Weights of a small mixture-of-experts language model, trained from scratch on English Wikipedia: 34.2M parameters, 32 GeGLU neurons an expert.
Below are experts of layer 2 (counted from 0) of a mixture-of-experts language model. Rows are named router (the router's row for the expert), gate (a neuron's input weights, with its number), up (a neuron's input weights, with its number), down (a neuron's output weights, with its number) and show model dimensions 80-159. Each number is 128 + 24 x the weight over its row's rms, rounded and kept within 0 to 255. Numbers have three digits each.
Before each expert's rows: a language model's description of what the expert responds to; "mostly gets" lists some tokens that are sent to it at least half of the time. This comes from a sample of Wikipedia text that the model never trained on.

# expert 5
It responds to: Last piece of foreign names, place names and Latin taxa, often before a comma or parenthesis, such as -us, -ia, -idae, -ić, -ski.
mostly gets: "idae", "berg", "ić", "ski", "aria", "aya"
router:121122170141090122093122169132128125165102133175149164126142146129176127150106149135123153144155166097105162110133115106097143106089074161100136130109132136123117133094146096122102120120140138092126140132096139135147148151151096142125082149
gate0:114136160147124104105104138148157102115126098092131158099123132149123127112139103139127111139108140143080152134133142167138162103108153108144156085146121141127151085149185055112186107141107121153131111098099162158137101136153163124132121108
up0:094129147095155114130136117141182135147130129145114106126133118107092133097098122107143131133173159139150108132149144130095089175167081151113101143164163109144097089119145152148092133113168119157113138159118104055156159114134088128152153128
down0:154160125090130140125115103129145112161144158125134142118109136134105145113136138144113117091121148109131163094166105184155206181145106114118093102117144104111146080099159141141093162125129125169067102124129095152129120188134119159177108115
gate1:151174141092137158097123155162125112161151126094076130146106122104140105123093125106140140118119132134125099168094099106119171085107112119150132107129150152120089113134129133107101108148160102125178091109099168150127083146082098126107142114
up1:108112130102103148137130148149163123168114135123076115151157169121164082148155117098138128110129117126116165101100077112142136099119118174144161140127165157158063128109127133137123076104119114120112135133140112115139127116098122147158133119
down1:121100103173148125130117140170126110113124144133138136105128112177100098164131120136147102121142076139160122058134153149113088145122122157132114153115132110167094132139132144101123115169122162050150161167117108086143115056146185109136123117
gate2:118147156177114149078143122145170158100088121173160109159140129117115127146148102116146138162083133118108127135133133105150120105108133154160107200106128162164196129118139129125123098148113125161106158098134135115143143095086107092104139148
up2:108179127113084129122131141130161111163113100139122120099136154117109178127133114132097112130122131137108162127187166098087109076098116148094137143114131165147171171122138124126119126117110167165123155136177101095105162159104125186132109138
down2:088088129160124101124170123123108132150135111100174157134154144079126106099128165126089160146113117111105089108116145106101161147145142165121125115107157094147098114096126176128122175105167141091121108094105096140120173102128147110103168135
gate3:148134109139136122085116125148151093131110166127104150084153105149169127133159140149119125157125131148120147140126137147103112097078098148120141123135180153167151128105119102137162124147165124153156147120118108112138112123081138080155133143
up3:128108115128083078135127124125135180146104118153135165152127130172123146114133073100110135135112126145125140094154134110156109106109167128130108095146161121116141127111116115118072151186120100128110128152127111135187090146137149121110107102
down3:078175104165141120115113133148126142160126088144129108121115104083133126127114115100130140108163134143116102143135152108158115090163102139102114168119114123105150169102142150097082142108114111133191124070128151124125170111142130164124132128
gate4:090139040103108150167146138116111149136169118143141128159106131128161154113152120132095142122106140156113162105075082115133148126122120133117172098114142148108132151148100100120126152129097098109130126102100156117140087128081148164121155076
up4:111169141114089153126114103124141110156158079121100130112137138132153146130185147121096110128131150132140178153171093133089089078079066127120161136125144105125126142104106116127116127121105134149149157114116119076106084148082129154116113111
down4:157135132153136085105157123096094155134116089114125113161184129129130120130133124099134091128111150153131138135138116110103110137124100144113131135162128120128120101105077110115107148120192146125139142184146094096139119166185140179135129109
gate5:122151095117137095131146118080172106142135069136094135101143146152157117140120081136093107113147146152120132188161127158146128125090128142141134098145105157149098137111145131116133149121175127179129098138131156099117137107146138131131168142
up5:138152108124124152141128163103157134141156064123105141115120128103146121114125112196083127097156147168145127181195135067105094105085130117115151128140127136126120096107124094130122137112170123175130117132133138086107104127104130114144139114
down5:138178134139163132101140149153167108105096196145089140158123138120132126126110105134118149169135118103118143116091163120143129126135152101137154168058110153107126130099104105100127110120106126101121134101119129158118113138098164143129118106
gate6:118141136101129080100171111131159139121102082151121113138131157086127129122119105132154134181155187111100123103165147134120133130102086118110173156113099149139118116122136141153145130138129128106157156067156107135115094146125138147102124060
up6:100091169134134137108162154152128141150054162132132132087146120104083111138138089124116149149143135113117139127133161120128126114145121153150150146142177196145085118124110134141120094173097131125138106118128095160128122137148130124144164164
down6:131141111137099153126140067157062110143161132131145102129111152118106133117142143161140120153111129156082099169126104114125100152116152120144106152100134107146140132120125142168098148087119156134149139109135106078122116163114154114118143132
gate7:180132154129162146132169134179104146159099142106144124174120112101142125094149144112127142127158132120101142168106134102126117125148124116149119144140092148079090142185137115143134134098146121090112093129099136131156126108097093118142118129
up7:078127115135096112081099106071188103106139159145098131101146152151143131171143137154135091115105136127125131091162140159123133160099103156085117090108145109159164115081108127103132145135129141159132139122147119109122085171172142167122126124
down7:119094138127138108140143141146119146144142121134142103128119072129168138114141136155137134136126133156074104166113133157087089120129097138176127134125091145147150172141105150147124177118101146163119103124155078159142145155177109124164102158

# expert 36
It responds to: Middle pieces of words after prefixes like rev, prov, res, par, e.g. revolves, provinces, parishes, resigned, with endings like -ation next.
mostly gets: "idence", "airs", " ISBN", "erve", " particip", "idents"
router:104168152093118115121143149111154151119072149157184141159113145125105140106113108110166093131132111166149118123125152103143078147169128124172132102110095119171112138157160091137085091128134153112155144149098148118112107138154128107155139128
gate0:101121120110139100158150122144128189116149187121132098123152113148149136125124131148140146147115122151138077199138101121185130103106141128153136137131101113146112169139127132151101120124090122159118106154104121087151103110127080150160114136
up0:133132151121175119118192103145173186125118149113125156114093087134147137123125118123142111113129144117133124131153095096134118115140135134101099157169103087101153143090080115122188119109176135114141118136145113140146140155155099135135113158
down0:143093098094155071087108157115186153101092126122135113111170107121170152139146130107105124131104155067171155144095157102129109114124132103115192164107120147131097123128125111119163141078126092119106131102119147141096125122129147145119156104
gate1:105130105153146095138139103105120155152108178108121153150143144143122110127148141123140113172091096185156112180149112147151153093107147119097115107149138182149191137097103082154140138153124115118117117152139133113087143128114163139096159127
up1:141128117104105167085143150108105127149089115127160137170120114186115098159099079128105147092141106127156164081164124113140127152137146126115134151175125133149119110149111095167139153127077177118165115114128091142124098121159152103122105109
down1:144195119129138133142178127111115139138122128093133121165127151108077079127109146092080116125115141146159208127118157110134126166136133111160148155164163131132139139148100099080141103121137130059099150141109137123132092132135187098104147127
gate2:102150147143148131102180119113119133088131167118122147132105116097125134159142129145101135122095129090123085076113139124120093107151135128098146135132119117146126142160124109168125083126110129121127093113093134165062159139169112088104141193
up2:105143155156134093132153174128136103090153128074147135142116089091130147162157136102115132132159121118107133078127127115102109105158136110085146130121127124135128147146128136151111120076142123114158123140126132140092137178133100119116160134
down2:098182114160142151130119139107126159156100109124114135070129144091088132160110158153144162128110108160144093144104094136141120105122126126116139175144143107144128081173133154145110129109135104070139167092155112113135103099142121112138123139
gate3:100102139146147141053111142109140171129145076141133157127139142131118142119208118133110119100144107138131130096111125124133131116083145139139096121145146139139147080129149107116167122167124112097105102128105113139138155115149184145127102140
up3:136148114135124111134122127132139159096135162176151108108138104133154093126164184118117114192130139075124139140163130145136118156087118125115119120106145105135127145109107151104110160143124104117143141108131165097173100116093134127124129078
down3:135124135123151109140134111111138167122117145148142127076106076146105141158154137172132152135073186148106129123098164101106116143151112122105153108139139122160100166132130097110125164111131108150147128065117125121120143091159108155086144115
gate4:136089150139128144141108179104181133147128151094153116105144120096117120104124132119108125139120111160116113130153130126119152096135161108085115094119126094162129129150151047152136134146094114189160112132141121122102126132143085113143133133
up4:141133135111157136172137123180112127105152122147111108153126136142114106161121126157132145108135130113095142137094123132145144123088107131164132165150180147104177112124143190089132143109146151062125152133108136152132149108078162131098117133
down4:116124113123112095168116109101111095137117143094121150129099108138186089118143161095157098095166177087167144105133097124119117127121096124129130107146135084069135155113101156122146104118131152131146123128116112128144101097140119148089153107
gate5:110108091159135158151156081110108108139134154106132135130103078152145148157147146134130139109107120164123107134093159140112125127177096143139128120166168148118088139165143085151123149097079158129146089147175115115139125106139074159132165130
up5:111153128161102169188153115138137126114139085138172115146132126144130152125142132122151120117144123171107150120109150129099142162126116107138123139138155171095105099141104120111135150070131170111111095140110138142124100146172137152121117160
down5:183121121070137120121115096081136138138144152115117095157103124123083149102162132142109108121122140125156139151186127152122096143129163100148070138143103131165137113109132099096088150122180126125134138139142126071155096151133140084177141094
gate6:137150116104132132160166140160153087108134105122148128139145138130105102156117092128105116084147072133141103134158104094051123137152106138147152060137152154155109111125188076146127138148097144142165145113104119109081165101150135128114156153
up6:111142152111136158143088127095132115100114144092155134149174092137134160138133107137146131129146118168137090143166105149166115118132146104125128104146118099118135151122119128151134127117160124175157150135111181121132127161143140120111150121
down6:133101152107135139099129094146089153128169056148135144124126166142095132138147120113132147139134098154136146128113159121136117127067136126133110131131098096133150151111104135083141176161148104080139133106196137105108141141135135133130148114
gate7:160097109157111122109115145094119162120108149154167154123159130139118129118090125118108171135163094142150170121123110096135122145116099108080153099106102173108127086102125165117148102155118119117107116132130124118156124108159116133131113160
up7:136169160089129105111172104142123146146145100121129130177107134157130129101105121140108159129108160129125145163130170121167127155132099129153177152116105108098098120096144112114122165164093118113110139138126172113119161090137140166091116128
down7:152122153158158129144103127124161165168122150145107114117156102121112108143108141152116124170116148068107150148113099156134120165153090141175136129138139153115084098113122124152123150106189116122118118126113097159158129121136088118164087134

# expert 29
It responds to: Middle or final syllables of personal names and foreign names in tables and lists, such as Eir-ik, Ay-ako, Abd al-Il-ah, Oas-is.
mostly gets: " classification", "'t", "adel", "lam", "ria", "ece"
router:152125134100111136122162156102121090164119135129153127156158187077157109105100134138130138103125117127138130111141109111142150140097092143141118156097094118078122100122130067130102123134150133143141127170093114111134146141102130138133123153
gate2:087164128148103095125168128131147123100128095158117083104088124098108080102110135134145072102122133165151114129089107107143146109128129120160124163170116094133095120077153164123143145167160098106124192117107139132086102136098158106120101115
up2:139105061123156128125129146150097137110134138106116164098155134162101151173132125182087148123164123132153122175188091126129117155131145101122138141115155170127101102172129127123120131121081107119100078137109130109158139089138104132102099086
down2:146183124110162162131149145123062119093121108163105125121119100171148135131132101136092138109102114175101129110109122122149124101133123192147098165143154171119063130144127138132133121127133072138114148145167108095101158117107148128142141103
gate3:122114135138120148123164143128139070142099143121175131129153118139126142121141107133093125141102155142143111132168091149124164116134152112119163133112132134099131115152132079158135154155101123117103094124082155145114124129101104147139116123
up3:083112094138127119150089121151106185072148143082120104147123131111139136108149121110154140137159118116104101092127153132112084139071101132123148112135118114174159120131132145098137148113119145153134165143174121115140117091144127087164127100
down3:125131113146141166108166105124125103134141097150137093134110178120137112114136130138119145098108171116158109091100121131132147166115134104137136089120097102117106134143124120143129151078176157115170110112159133085139097155138087128181170132
gate4:185116158153141112090151106093114141132145149130127152129095126143129146089142135086132111091095108149165136122087110150140117113164095145152124173134096148115152165086092124122151112102124134150106154143128119151120116149139129103123075128
up4:122109158107133118123121120129103113138184067176133111132123160101137131127152118125147061115132115127089160122095118131077089125161101117109105142133105103140167173113166130143149102077140094136119186136145131115110133132131148076114117097
down4:135095140106128097140112103128162142124123135152111125126109144115129132107114139136127181147168158090111140156137112103129124143154144079134136129107101102178164123124109130131141130141087165123145117117122142131078128172137126177124106159
gate5:162093130137148159139115141103114111150092126142085101106102127138130112123162109122141107161107079141112166077103114112141137129117110099092141161137095071107150150141136120120135113121137145149152161111146096133103106095137114092094101141
up5:116132159135145138129095142134122155170136137151109116137123146122118088114103124109150099196110094124128170105122128090129165137093144129112126157129116083126150134108115164135146110120121112144129109125119146164148114086137124109113104150
down5:109083113111145100127135140152119091103159150115123100118089145119143102140185118147117119116147124110157104134122118177153115130132102159140150077112132138114132108120134131120148126156077173109117145118126138147091151171134144141109105096
gate6:140108128133076088165156134091142112147175130090117103095166117095081127113133132125120120188144078146123123164111140115092126125154149153113095117135094131101129131154173106167118100140126133156155089116143123094096104124156115140122125099
up6:115128146182154115097114087137158145132120168097142133114155130125113134141104152171181100169137124132102133160113107106171127115104141123119107114113151148075112103111159123151099126131183118125146138134165146092104139137144123172136102130
down6:141092112156150161158127145107145122152089127121115131157134116158123112089109131115145139119132102122115171098196154105114089127159128128097131102114155106132126098116098088102154144105123139170140156134135108147152105131164139138069162160
gate7:181175152132143158121152122169124127124176114136149108124119115110067115137101125130130154095145110143122118131135115149141144141148123133157098196120114103116097111162131069132139153150131118188097119124150105127157091123108137161153128121
up7:115123143161090109152141113140151096123104131127103124107117113141183150127091120138145118123147123127182118160092091128175121106080151149145123108168133093093144114128100188133104134135131114105158092147154159078108125150153183138139109154
down7:113150152119102162082149123147141138149118131150095112128122131148149113114167106106137166131085144125119110074118118169130160102136102136119140143162105152104129158128143116154148098169109161166142094149124144090150142116092107126110151116
gate8:093134103098132132151159181118143137112117132079133122141154133142121122123111132122160109132092148126134127070121112123191133129188097121115091143181125124104103110103111120105093143128137106161145116091143157106142128111088153149138122116
up8:148107128112108126123140115116155137142139154099133129094124145097099119127093128103101137100120097124116160146135128101090120110103180097171148142139071140124139118125134127113159137148135119133138161137143114136119157116139126129083100147
down8:123139147116142160148106125151114092097124157103138103143049088168129135131145131129171134135087130169099131103110128165112120163126139062106108200149145151114112101126100169124116150101082130127138104109136113146145108123105186133118135095
gate9:112144131118135159069135098155136062151161086118133103141113148085095131121099115119111127118153129141109146120121104127131152106140119090097146123117136140110156126135116100121109136163144123142099073144161140141124136127141091128077066108
up9:128133119154133129158125143133141121140133104105158131191099117117115109121186107141125128130117126080103104092107132081110100129181105144124145088140133125113134122143150137163113124125132128092157135119151157120124091175117141102166130084
down9:138139125165139137089134110117126170098148116153154163098131145187111173132126116098137126145155121127125150084133140121131159132123158088129106131122114151120117154119166174125139108121098096165132137132190081142180132117131155156111110146